config.toml
d_shared_expert = 448
normalize_top_k = false
balance_loss = 0.00388
router_noise = 0.3
vocab_size = 32939
norm_eps = 1e-06
optimizer = "muon"
learning_rate = 0.00565
max_grad_norm = 0.5
max_steps = 8721
dataset = "wikipedia_en"
Below are experts of layer 2 (counted from 0) of a mixture-of-experts language model. Rows are named router (the router's row for the expert) and show model dimensions 320-351. Each number is 128 + 32 x the weight over its row's rms, rounded and kept within 0 to 255. Numbers have three digits each.
Before each expert's rows: "comes before" lists some tokens at least twice as common just after its tokens as in all text. This comes from a sample of Wikipedia text that the model never trained on. Tokens count by the router's weight.

# expert 10
comes before: " of", ",", ".", " and", " in", " for"
router:090124175071148099115135144079137107147137116154100145156129139156124143140089062081105141156160

# expert 13
comes before: " the", " a", " his", " their", " an", " her"
router:137175163168131122139151110144155144176184148157129132122152119151090096168163169099129126127172

# expert 5
comes before: " |", ".", "–", ";", ":", "th"
router:089104112143113090140115089109106151131146131146076108133067109164118102129101145190109141116112

# expert 14
comes before: "\n", " The", " was", " is", " He", " In"
router:120162210159126110156134103092141201141063186107157125092124133088164147106181176167092162116181

# expert 3
comes before: " ", "\n", " 0", " 1", " 2", " 3"
router:115129134151130123138127095116102174084149107135115141147156186148151122088155118093127106110135

# expert 15
comes before: " the", " a", " and", " to", " in", " been"
router:128157077178143105171108163172078180155113122091172126135144124147135120121169089137108107099109

# expert 4
comes before: ",", " |", ".", ")", "–", "),"
router:181132086156125117122160165122098116090160175095163139133076118208100114087146119208133152162191

# expert 12
comes before: "\n", "|", "-", "==", "The", "==="
router:125092128108108132145120172118104047116096112116164113136157156105158119120148114130093109104147